Experts of a small language model.
Experts: 32 experts in each of 6 layers, 480 ReGLU neurons an expert, 1 pick a token, a softmax router.
Below are experts of layer 3 (counted from 0) of a mixture-of-experts language model. Rows are named router (the router's row for the expert) and show model dimensions 0-191. Each number is 500 + 25 x the weight over its row's rms, rounded and kept within 0 to 999. Numbers have three digits each.
After each expert's rows: "mostly gets" lists some tokens that are sent to it at least half of the time. This comes from a sample of Wikipedia text that the model never trained on.

# expert 10
router:492511493438529519492492542490504482501536516548478487448460516549514512504502519473514516508526511510474558513510490495484499497514495506511490440495518462508501520519523489510492572498514505491501531532496508500505507536554531539503524516502512483477485512502494533467471501516470488509534486522486530498528526510548512470514515520546464530485522523496504484452532473510450499520517527490489495511530499464451522484502469539479509500474485443488489543495542473503481489499547512501483498466503474483555524508502549509446479516444508512477525467509503507499489545492474502531
mostly gets: " Air", " International", " University", " Sports", " Law", " Pacific"

# expert 27
router:509490481517535420522480527455426492486506477503497502543496482511489489484499484526539497505509474488517490472521498485469481498503512530507465499483505520488514484432490493505524523546519523519480480477493496477503511539480487443517518524487508523490501507486504507514498596481472514483502479506490502507519500492489518511489533490490545492488539542524489484510524535488511484482495488387499500515497551533471495475477443490506490492502530501489487495553475493483486501518489474504471481510460534480485494514524499484486496518519525520495499494480581520525512494524476480493
mostly gets: " rock", " solo", " scene", " folk", " charges", " vocal"

# expert 24
router:520496470506534408525486514462426480500508481501496503548503479506485487497488486513533500510516470485511484481524506484470483503505518529503460500482506519487506481437490506512523510547514512518481494478487500484502514527476481446523521533485505524493497515487513505513501593482476507484501476518494494507520499490477521516488527483485548493495540542535480491517518531478516488483493490393497499513503553529471496475480436505503493489507531499486492495555479494479485504523493478511470494505470533481490493520524491483489491520514517521499504492480582520527507496534474482490
mostly gets: " reduce", " Amir", " regiment", " –;", " Jr", " transition"

# expert 16
router:510565551501465516503507477537481580487525477484489496517525470495497508517509525501499464510490476488504500478525505560486518483498518542460504526511508496476510477489500521453502523502507472503494509551494515477502499495552491486428453508492514507505512464490458513496468490498526520487521525516487483491482511558490473488527520495476488495535461530496525495509488541512500525487582510477486468492518522466527500487530497505508472508497493464567511486472519513521533484473506462471510501470552446532512495520450501493487485452460525484492505496518515493482485495488530490469
mostly gets: "|", ";\n", ");\n", "\n", "-", ")\n"

# expert 1
router:504501533537465477503512511498514511515483493472482466483499505485511514492518498506518468508514449485509473547510460492489480499473507476484452524492493512495435511507554482505485500511499472485503507513497482478508456465465511491470506505535464491478484531513553500507469477501525517494476487482485525504502447457515505477494540548543473506502463472496533494475495477503461486476511494519505472451479468454475485485486512524475572489517483529540472535518501539510546495500493466467507524488458508556498464483526543496527524456524520537517486498514488493484558519491554519484
mostly gets: " and", " or", " nor", ","

# expert 23
router:508505474525456474485500518520504511536522480535521532513493486474503575513512504467510517498478511475501549515497509506515473472457528452499472487474516529494462453503461496497535470523519449493549500474533457504522501491474490479509471514471507524482529506516522507501538514482459507522469515505482542503467511482493539494475489526506511462490431520526464499518469545530486504529529481485472528468493524498471510474476541471524496547495530491526498480565484512492506530520481496461537507473452512486473538505524491530488484502514499475527520492502516506505528488518551534497
mostly gets: " he", " it", " who", " her", " they", " He"

# expert 18
router:517500479513533415520486523461429485496506478502495507548500481501490485492487483521541506503510474478512486482517502481469482497510511530508464500483506518487516481439485501519525510540514520527474495479480498481499510527477486446514522533488502521488504516489510503515505597484480506482504480516486497505514503495478525517489531494482552495493535543532483490508525525482521481485493485389501503517503555537466496477479436505502496487507532498489485492551478499475485505518492474502469486506471526483492498518520492483485497520515519520494502494481583521530517492526472482491
mostly gets: " agreed", " computer", " asked", " filed"

# expert 7
router:507500470517531416530477522463433482492503481501495503548504479506484489496483481510539509509514472486507486479520505482471486496507519527508459501485504515490510485440483500506526518550517517518478492474488496480500512533475493443521517528487508519490499515496505507514501595488471503482506479512491492516522501483487514515493530494486547494490542545538481494513521529479513486485494488392499506512495561529468493472482434495504490487507529495483492499550478491478480502515485475505469495518465533488488494517519492490489499516519516524502501498489585520528516489526476483485
mostly gets: " nuclear", " inches", " territorial", " civil", " Dal", " Hib"

# expert 20
router:520500474509538408526480516461432481497506482504497499547506477507488489490489482513528506514509472488516490482524496481467485512508520533506460504481512515491505477442483504509525511540514519520473482481481498476499507533480488446517521522482506520485498518482501503517501592493478507479500481509491496503522501482483525515496535484482552496494537539532488493519521531480518485483492485385501503513503562533469487475483441505501497487509529497487490497550481502479486497513491475508472488513469527478493496519524486491488494520518519520496506497480581525520513488523476479495
mostly gets: " believe", " Somali", " Sri", " Mid", " do", " returns"

# expert 3
router:486550509495525511482489508568524487525504539510484524501496448467504532478529513460495474501486492479513527527467512474545519491454462498516512476495497547505506462483515479521478489520474473476573524551467462490508494454472469506519461498522474510503497480511496483500502509503532463501487484477500533509520529492501501508453507501491500537459511453521537495536448501476520472502527513509471502523448491516528501535482506468510504491495502515494472527540477516496542535526495520486473503509497539568459526502488503494531504496523522527513542529497503501443523497507523543484
mostly gets: " more", " most", " not", " some", " all", " same"

# expert 2
router:509497481508465520475510493500515516507532503496508497514492483478512562527480511499476509485471507479494540509525522508499489481461489484500477476512466482513517472499519474517508551478498479541510553530530507555518474498510483541501505437508512506507528479536536486510508484503487493515516494479504503501477493518510422500463511490533489499446450521520467515475476493471502532492528479527497493459482486483520503558547522486499490516518486514557524497506508547483525477477511475511524494468505486463510506486505508548491481503487499452518497516496515512392477508440526544490
mostly gets: " the", " The", "The", "the", " its"

# expert 15
router:474498559462479532485578467509533501482481519534514511497499529494508551501511486480465550459480506579493496495502517577521472519517511500531513485500515485510506534546551454519501480474476539486538501483514475491474449467536501482523469422554490495484510504497513496485528515510497518508522514500492509450535511505497505490501447496498510493477516458505485492512482467504466480521483493527494492473519489494511511493511508496498500497522481514488482517520514471516495490479523494481478492520495506511502480499488484518507544509447433521463464482496446470521488493501513508518
mostly gets: "rit", "amb", "anc", "ag", "ör", "ass"

# expert 19
router:475517497533464496495496491534494535533509491498529449486494544465526534497520497501466489473494483500489494530530529504514481527545503486495524533490498506465439462481544512467508477503496482472496495467505483467523494451501537532496499510479473484530492510518534502483517461490526491513479519521484514524512502484530430491471455542499493504543451471464507507521480522521518458508514493543489473511442467510487503547467493480517492524501492501494500535514510556480498513508542520484537495509461479486488517495528510490513504473523484529531504500547487476403474499511512477483
mostly gets: " during", " where", " while", "In", " until", " when"

# expert 12
router:519495470513533423519484516458426479493505480505496504547498480501486484497486484514541501509515472492507489477524508480466481506506514532502460505481508515489514479439485506514521514548509518523479493480486497480501518527475486441519519531485510522489498510489506503520500596482475507478506478510495495505515504497484515521488534495490550494492536537534486491513522528474518484487491484393496509514505557531469495473482432501502493489509533498483489499544479491477484497524491471511473488506463528481490502517525501481487493521518521524495509487476580519527512498521477481487
mostly gets: " Santo", " Won", " replace", " red", " protect", " animated"

# expert 30
router:506520488493514484510500503523457541508528502500486483486530466480494496505484493512496507501478513500480488468470446502517514484476454490485528497485503523474509468505526511469491471505491488522488481518474497487506513468492511497420479485519492498512494497517496518483477483545519518480548518515461461513525503524497487507534465536463486527515473526463513494496472546589499500503481545489491519519473509510512469523529526488502486555514517453545533484468514509502506504475469527495506520456536449537510492459488495489464473512419523459477508531539474506440529482486497507518
mostly gets: ".\n\n", "\n\n", "==\n", "===", " =\n\n", " |\n\n"

# expert 9
router:509487475513533419522472519460442485492509481506498500543501480502492485496491482514540506511513471491515490478520504483469488505508520531505460500476504519498512480436490500514529521547512522520484482481479487479500507531479485443519518524487505518485496517494504506514499595475478503484508477505496495507520504482482527514489530492490547494492535546529491492510524525479518476487487488387496501516503562533473490470477439496508493482508532493482488497551486495471487498521486477506473489508461528476488490512523496480484493512518522523497503502483586517527509496515475483487
mostly gets: " problem", " Andy", "ism", " democracy", " violence", " David"

# expert 31
router:513493476516538420526479513457430494498508480505498500547502476502485487492487480514537502511514466485512488475522503484466484500508519527508461496484509514491507478433486501506522513545521515523481492478482495477500514529479487445513522525484509525485500518489507505516499594488472504475507478510488500506521507485483517516486529490490547494493543540529484489519522526481514482479489487388500504515505558529475492473477438500502494481505527498488491493544476495478485503518485480509469495514461533481491500520521494492483491520520517524495502498487586526525513497525482481491
mostly gets: " Illinois", " Alabama", " Maine", " Vermont", " Oklahoma", " Georgia"

# expert 22
router:514487492498519519479510496498511512494480522490479511529486491515484481500527497514486550536504510489484487542469438476482524517520507514439496521551483486538524466549455493480484502463517467488544532546502512494485507525508516532521502456465524443468516461479449485530515475487486443545469520491556489461461474529514508465533491497489489489520515522498498543514520481514530510485500499517527503525509488483511523511528507531494476503454484520491477492458460472511484528454513479542534484493491436506510474503442524507524477475512470495517520509508499464490522492515490479504
mostly gets: " Coordinates", " Genus", " Website", " Clade", " Binomial", "Scientific"

# expert 11
router:463508490515484512488485510534489502521456537500566514479501470496492476506497527482521473571547525505485507523521441513539529518513468485462448503494528492505481504511487506499490498550489461525502500492510498490530532514481496553469514496524466532474490454515513463504526555490458463543518488514481565504446489519488519505509532500495564470472530495558478510527511495504501543508492477489494536511465494507506475500516453513483539487507531530514495476522552499529502505497523514520522515528468499480515438485525482517490513513514481515482491480491531483486521491493499505493
mostly gets: " son", " children", " father", " age", " wife", " married"

# expert 17
router:516500477514532410516488520465427479488506479505498502548497481506489486493484481522539508508514471484509485476527502482463483502504516536512464510481503518488514480440486503507526512541513511522479494477494502481496511532478486447512522528486506521486501514487506506512499594480472503483508481520494503508517500491485526518486527494483551493493540543530483490519519530479515486485492489390498500518501558532465494476480435498507497487513527494484487486548476497482485499517484471501469487510466526481483496523526494494486491519519513519496509496488572521532519490519474478493
mostly gets: " engine", " testing", " fuel", " software", " version", " Steam"

# expert 21
router:514503474516535427521485519463420478489503477499497502546502492502484483492488488516535498506514472484503487476527495481462486505509515527508465504482511524490518482440491505509528509538513514516471498475486500482497513525475488450511515527484511515485499526484508505508495585485480503485502474514498501510522497496483524522484530488484555492488544542532485496520525535477522480487498488388503495522500559534471484478483434504505500490511534499484490492548475493482485500515489480506473498514463529481493491525526491485494498517514514518495500489488587523529520494529475475481
mostly gets: "borg", " interview", " Olympics", " playoffs", " Djokovic", " Lakers"

# expert 29
router:515495476518532413524480519455431486496509478503495505551504481509482486494484482512540505512513468483506485478525503484466486503511516526505463501480505516488510479435486499508523509541516518523478489482484497479497516527474487443518526524481510524490499519490504501515500591480475506482510480513489493503522501491484525514488527487492553495493537542530483491514521530479520481486491482390503502512506557529475493472480437496504495487504532492485488487546481494474484501520483474506468494508464528482488500522522490492487496515513518519502499499479584523523516494519478481489
mostly gets: " didn", " Tokyo", " February", " April", " March", " proposal"

# expert 4
router:484506527531504475510487482502503514504520509475496512484506519526503460538501499511522503474533519523496496542468463483491484538487458478463528495528495501520486502480488517514496497516516472478528497507575530562499468536481540543470486458499522480506481486483504500517524487517483498513488527481525535472451486500492488505540465477462529495504495512491513560480530508524524480525492543540488532503493531493529483459504458498491539509527550503505553479474475476501513516517481491532463492479471474543515530415486485479488495517490500448487516512491481465433538486494487491497
mostly gets: " used", " served", " described", " held", " located", " published"

# expert 8
router:528473473509506478526486471456497484517482459497499543487513466525481449467489501476533513485502522507498471513503506532454502489465455475459475474493499525486505523459465526439469527471509530496515499463486501526516499506456486481531523507489478492548516488517502504461497506486464522478474475488490528523547473467498517497533502480472467478499478525456520491552496498502464523477511515444516508486545496464489486470476540499507451491488563515477507470565482523488501511524502520465483501473461485510452516496484468502504494465486518503436480546498509503498493490487494488517
mostly gets: ")", "),", "\",", "}", "%", "]"

# expert 28
router:468478494460511527501503468520509483484506515530500492451490546496522508485498520531513461523476497474532554485511492484506506486466516481531511473493487486507486540544459490497506480520509476497559526510529475517472520487526507516480516507504529514538478455477540468448489561546495457495491520493468495460520521479509526485555513505536491487486504507480474496473524537527484526503505484475492477500509545501490483565471534509489541461485498465499511521493492483526487459472483535464488543486512496461520517512515507515485566535528464494487542535529534496517472509496490519529
mostly gets: " H", " V", " N", " B", "A", " E"

# expert 13
router:519489548516526525463514501492514507505509520510539500455517525555521493496491504504463455514483466547512525557508506528492492496537490496530498511493495470474493529494551517506505491492495516521478500511488523536501522443468513512493490515548504494494486513511490506526504464513498486503497474492508535500485515472515408506498523508545526538532522450469488522485498483501534497535480475533526512496452459506498491570532504501465539482492467527514507484478506536462474499497493550524532506518509486489476519480482514469494532513527479491532472474506466498413481522503492485508
mostly gets: " of", " Of", " for", " with", " by", " against"

# expert 0
router:479505492420484539505504516549501494463481506496485477526441485503492493509481498496470487514469467491540476469458504531510507487463504517451521516478505496507513484495471471489502522541463503486521502468509522510511488486548457467451476496475477513512455511480502518489493503507535497461470467524493520519477491475518531482515492484524456507462461545510520478447526460483485500523497528489520483501529515514470494487476478519447489522517477468468515517473500478521485539484498496514491511497496522486523500484527516513461485452473403505494494501503524455487498504460489555499
mostly gets: " St", " b", " l", " p", " s", " st"

# expert 25
router:504479528513495471485505480475497548477469499473491476503464488529502486485511521497483477519534513532510514505465531542467522490476461479528508495513455484519515551481451536490489520515487542499478491539508520552486502516465486489411509505524476466504483529500501484515490466528496517527481491446551488509487494529495489498535470504511469487490499514463520512487497493543533508503500548491492499467495470485538519475486506490497548492436474473476503492467521539518562471482485542484524488505515436566487486496487489503512494511518508525510497491488488501494469503448538519486
mostly gets: " :", " /", " |", ":", "):", "\":"

# expert 26
router:480467486480486485496508500475455503529457465494531504493522483524502481510500510533502452490522543498465498514503515538523529509475509513486515496450517514511508541446510527498439486481490508483474477553485530495531526526522498493528503530503498482509518517512516531515499492483512520479472471483463475517542465473478497531512496486462482493514499558507520487488516494497494527478477513427532521480522551493463470469462532483531471531530492495485502525493521521511512443495529543461494510510523498478515482503480512493536556482517518546408458493497522518498492503482510491502
mostly gets: ".", ").", "\".", " .", ".\"", "!"

# expert 6
router:513494474516532414531484516462424489501510478504499509544502474507486490488487490516537504512514470478505487479524502483469484503505513528509463502482512517489508478437490504510530507543520519524476488472486499484494518527476480449519524530481510519494500512492503505513500597489478508478505480516490491509525502487487522510494527491486551490496540545532483490512519526487519481481491487396503505514508561538466496473478439498507491489512531494484493501543472492477485506524492482505476503503459534483492497517519495489491496516518514519505498496476584517524511496524479481488
mostly gets: " industry", " market", " summit", " building", " bank", " public"

# expert 14
router:510497473522531417528473524463433489494506480503498495552498481507486486494495483515532503507510468487509485478521501475472489505509519532507460507479504514487514487439478499511522518541516518521476488480491499476499508528475488446514518527484505521489499516486501502509500591482472508484502479518496496503516506486488518517486536493486550494489538537530488487514527530472518483485496486391503503516500562536465492476483429508504495488502526500484491493550476491482485504519483471509465490514463528481489494519520491488487502520520522515496501492486581521531513497521480477483
mostly gets: " complex", " want", " request", " address", " Aj", " link"

# expert 5
router:486481513476533470493509482474547479495439461471481527525497494516501490503472495484491507541551542471498475492449458483539490489502508501466475539504508499545521538502511528467520481486502564512502494545474462475510511519549514501476481499473512499534493495519488495452501503530498526521518481515485478509520506510490510502503454505545538528551526520540475445489474550494537491502499482523502513506544546493494543481499552533522465462468503534544494483518484486488506491516474524484453546548511510508494541520521491496518534493487478491473501505503485521512500501479527479489
mostly gets: "_{", "′", "{", "|---|---|---|\n", " \\", " sq"